python train.py --experts_per_token=8 --d_expert=48 --n_head=4 --warmup_steps=251 --doc_mask=true
Below are experts of layer 10 (counted from 0) of a mixture-of-experts language model. Rows are named router (the router's row for the expert), gate (a neuron's input weights, with its number), up (a neuron's input weights, with its number) and show model dimensions 0-223. Each number is 128 + 24 x the weight over its row's rms, rounded and kept within 0 to 255. Numbers have three digits each.
Before each expert's rows: a language model's description of what the expert responds to. This comes from a sample of Wikipedia text that the model never trained on.

# expert 0
Description: Name-final word pieces
router:086116142182134116086120117141138126115170148107126158093104134111124131170157116099136113150114144170152136132127137143105158094086157115148135159112145134155129120127113132105100106132147134100117133108121170117131174160149139120075094094121135138153121129119158107108139092105101157153140084161144119149125176092129132102112102146139150117101126141122112143160147095162166156099110134128091156128193128142106090147166130128101158107104127114102140144112145174133119151129128086179121102136127117138132076109135125123114124133126153154108119121159151131127115150141119163099154126116107132106137133102177126183171143085156122169150123147125094124147171091076127080175145
gate0:135135106143116119112143151188152149119089109147148113137116108134116138101105132120169108127120111177132134088123111137130159120148142184088126146128110167103176092096076109134133122137156102109095142138122116129129111103101169197122165118093174158148162143122127113143145135118097089077123120126112090128170104107142124109129127151147097141132078104108120131166150144142077129118111103097128103106109133141112158087134106142105159110176077116120125072164108133141157149132130156109131115130151110116149138089146146082165082140139123110092120125117099130135128124109120112101120127137106108088177137164088114129098091136135145111124132097137126165131141109165139148103106
up0:119155110157141114102130123209143153111148129138143115150125138115082116107120140104183139132103100161135118079123156106117172085119127187094118153101097130107173136084083102126125107159129119090105151118143135134129113112132156165113150132082157142107124131099168099126105104100119122107133110124133109103159143123146131081122119145168144119132107085148141113139131115128104141112087154094127109149135087147126135105150091152124153110157075143129118144148118127159136125131111151107123128143122158107143114114117162115149096127167113145101088118148088159136104155118138131095126137153120143090164149176132137132106089132169149077115121114159124139184106108177163124097131

# expert 62
Description: East Asian names, CJK bytes
router:169131127142126129106134132117177158125112141142105104103128142155136152170114139153136101136082113106182118087154140084155119131086125103103095141100112087117101124152126107098099128151118095138122116116093161145181177103103145115092112130135138134122110063127130115114116128172123137142147143114105099144123149109117161112121137111108119091137096084124093116108140117120092150101148108066098098114132108161182152128159138122081117090106121113118082138133145108143174131110133148160066114121133093144080124109097144115143141112120150117127089115142121117083108134092105111112081151133119167137123107096157156122083090135157151131118139152111129150142123137125123108168136
gate1:105171175119156162110118122165139145119131108076094147089102169138123151123114153117125134084121085106145117127153116123111140132174149144146139110141122103084102168119126135116125124138116149145103069133157120128111105128138099155155092106098139157142125136137122147145115102110107160146135111114129132102130097086137082126152144146142132107152133129093102123091120111151103069134171108126158095137125115107152094152076136172161115095114143120154131134130087137132142144142151120128146143166128104174168117128138129121128120142152137137146137153138115135098192079152109145097157078112190140153077120148125090138097119105151067141112114101158096107133135143109122124107154
up1:126128150099110139138130132168161167125135120079079136107106207167112158127123171067113100131083119121164093132156166095137093131153172141085134102122139141096120181150118144157137127142150144167114066114150121127127129117126095120162104130125114135124109147132126117156107114101135159141151112134098113120083123106079099167138155121166162107121116135080116132094112126151091087127144108109135115130125090132171129150104139137137125125080129105162099132122103108124124144119155141138127140157127089178120147135105143141111127106114155127171135141113121146110152115109111125088177097117145151139103128141139144152071139090124124130082116144165104114116131147110149133128153

# expert 35
Description: Syllables in foreign names
router:128117095133147160154121133120118162107138112154147100124147099117104144168116100118166126149151176129137147115162121157118092102095117162134100158115163111109169136145158105130104166167126087106106132134120146151111191106161094099069121122132137156096152096110136121101087134145163099098157162141086110151101167113149143103112152116149137121113169081147081109150125120112180141164148133148116116096159074121114125163163133110100148147088110137133136152119137146133108145128119164185077106132103143126113100108136123139144105094144129143142110147144114137121117122116135080145119170135106148105107122110101128147148134144087156093084115145103082125137143115128129123148148
gate1:118163106162130158098124154119109111132126120120119110116103128139171144118109146097132164119145135084131147119125121100136109135180169138146109094126111101153104175132146096072115137150118130130126114117116132129119114090137124092121126119090147169105148177108111108145131077137104147124133106105175111147137130124094097131120080094126117124144122113088181098123131120134125067131137136123121181161121131124145095097099084143176146158120145146141132112125097152121107162151115103178158155163140165178181106091154128143129105129125114100100095129128132172142141117146122132106122099149108159127133149159127073160159160108122116122163124139162109078152144124126172106086120
up1:130158114115137155131103147129123154104120123129115139118136081131122128139113108094142177165156133090113156099111130084122103141175152119150132086109115122133113158126138137140105140156137114136100087119097105144118131118153115130131113136100188155144135182125153123114149121159130133119099100100180124143155141160154092135164080119088136119156132123063157129112093100104155106153119129106141174178101171123142112142162109107138107193142149150152113122115104098123118155121126113134126141160168153164194129092174137160126138100126125091100135159127141141158127112127102112132150136119079133123139141154172136120158148144100132099141109147118124085124136132096143099071117

# expert 58
Description: Accented letters in names
router:139100109130095108161123153110117088120177124127150155162129131156097138160076101139140084141142143123183117113126104113089130144087111139119093110146130075127145120138162129112102138139125111158138135124138146166160161116095102114134111104147080150137097107141114109118133124141149120108177143140154109151090154129118160131090102109086124095145102065160068131130108114140104135154098090165092080130137097152148163105187122071148174111147131148139123129128109121136145105075099171120115135140153112138142152121121140151123169132097173125144137121135097148144125135111113150087142156158121146094117103158169148110134114115116140135122116143141132146130117146095155157147118
gate0:067116096137129141149117131103175103146133129110139058125168119121137120138127185130110106121144127112127130124176077111160120120158120077132142126123104103172133117151129069179123106142156121124093113127114101137108134144093157133157112113138144094110118064126093120154139099121088147119133082125108112144150127109144118139131140134111139132137149152123129143095098153139137148168129097134139104126110136133144115077139154153113154124134105167130169164157092116111084102111104137116112142117107153132138122155118142132126092123159116131120130075122110130120107161155146169115077140085083136123097153137168147158090117106130143108164122118080141119124172150164163088104106
up0:148141094080142084126114084118134143151152110128174040159121185127141130148116115100154118101117127075124153115134144178143150182164125144137150110143135094145129133129129099117136124120151126116119162110127111135114110103128119157150092088133139150117092152104084122127180109125120160162148165133101094108101123130108148130100189127142127107111153117104105112144112165131122103146155105149130178166111123136153097103147195130150135122156120170117165116114136112101134122136139123143154143122132118122151114121106127168114121146123131145107111081116109152139125095129104115137143173140120142091111089078141105146106147124097132137137125139130123109183164114140126088177144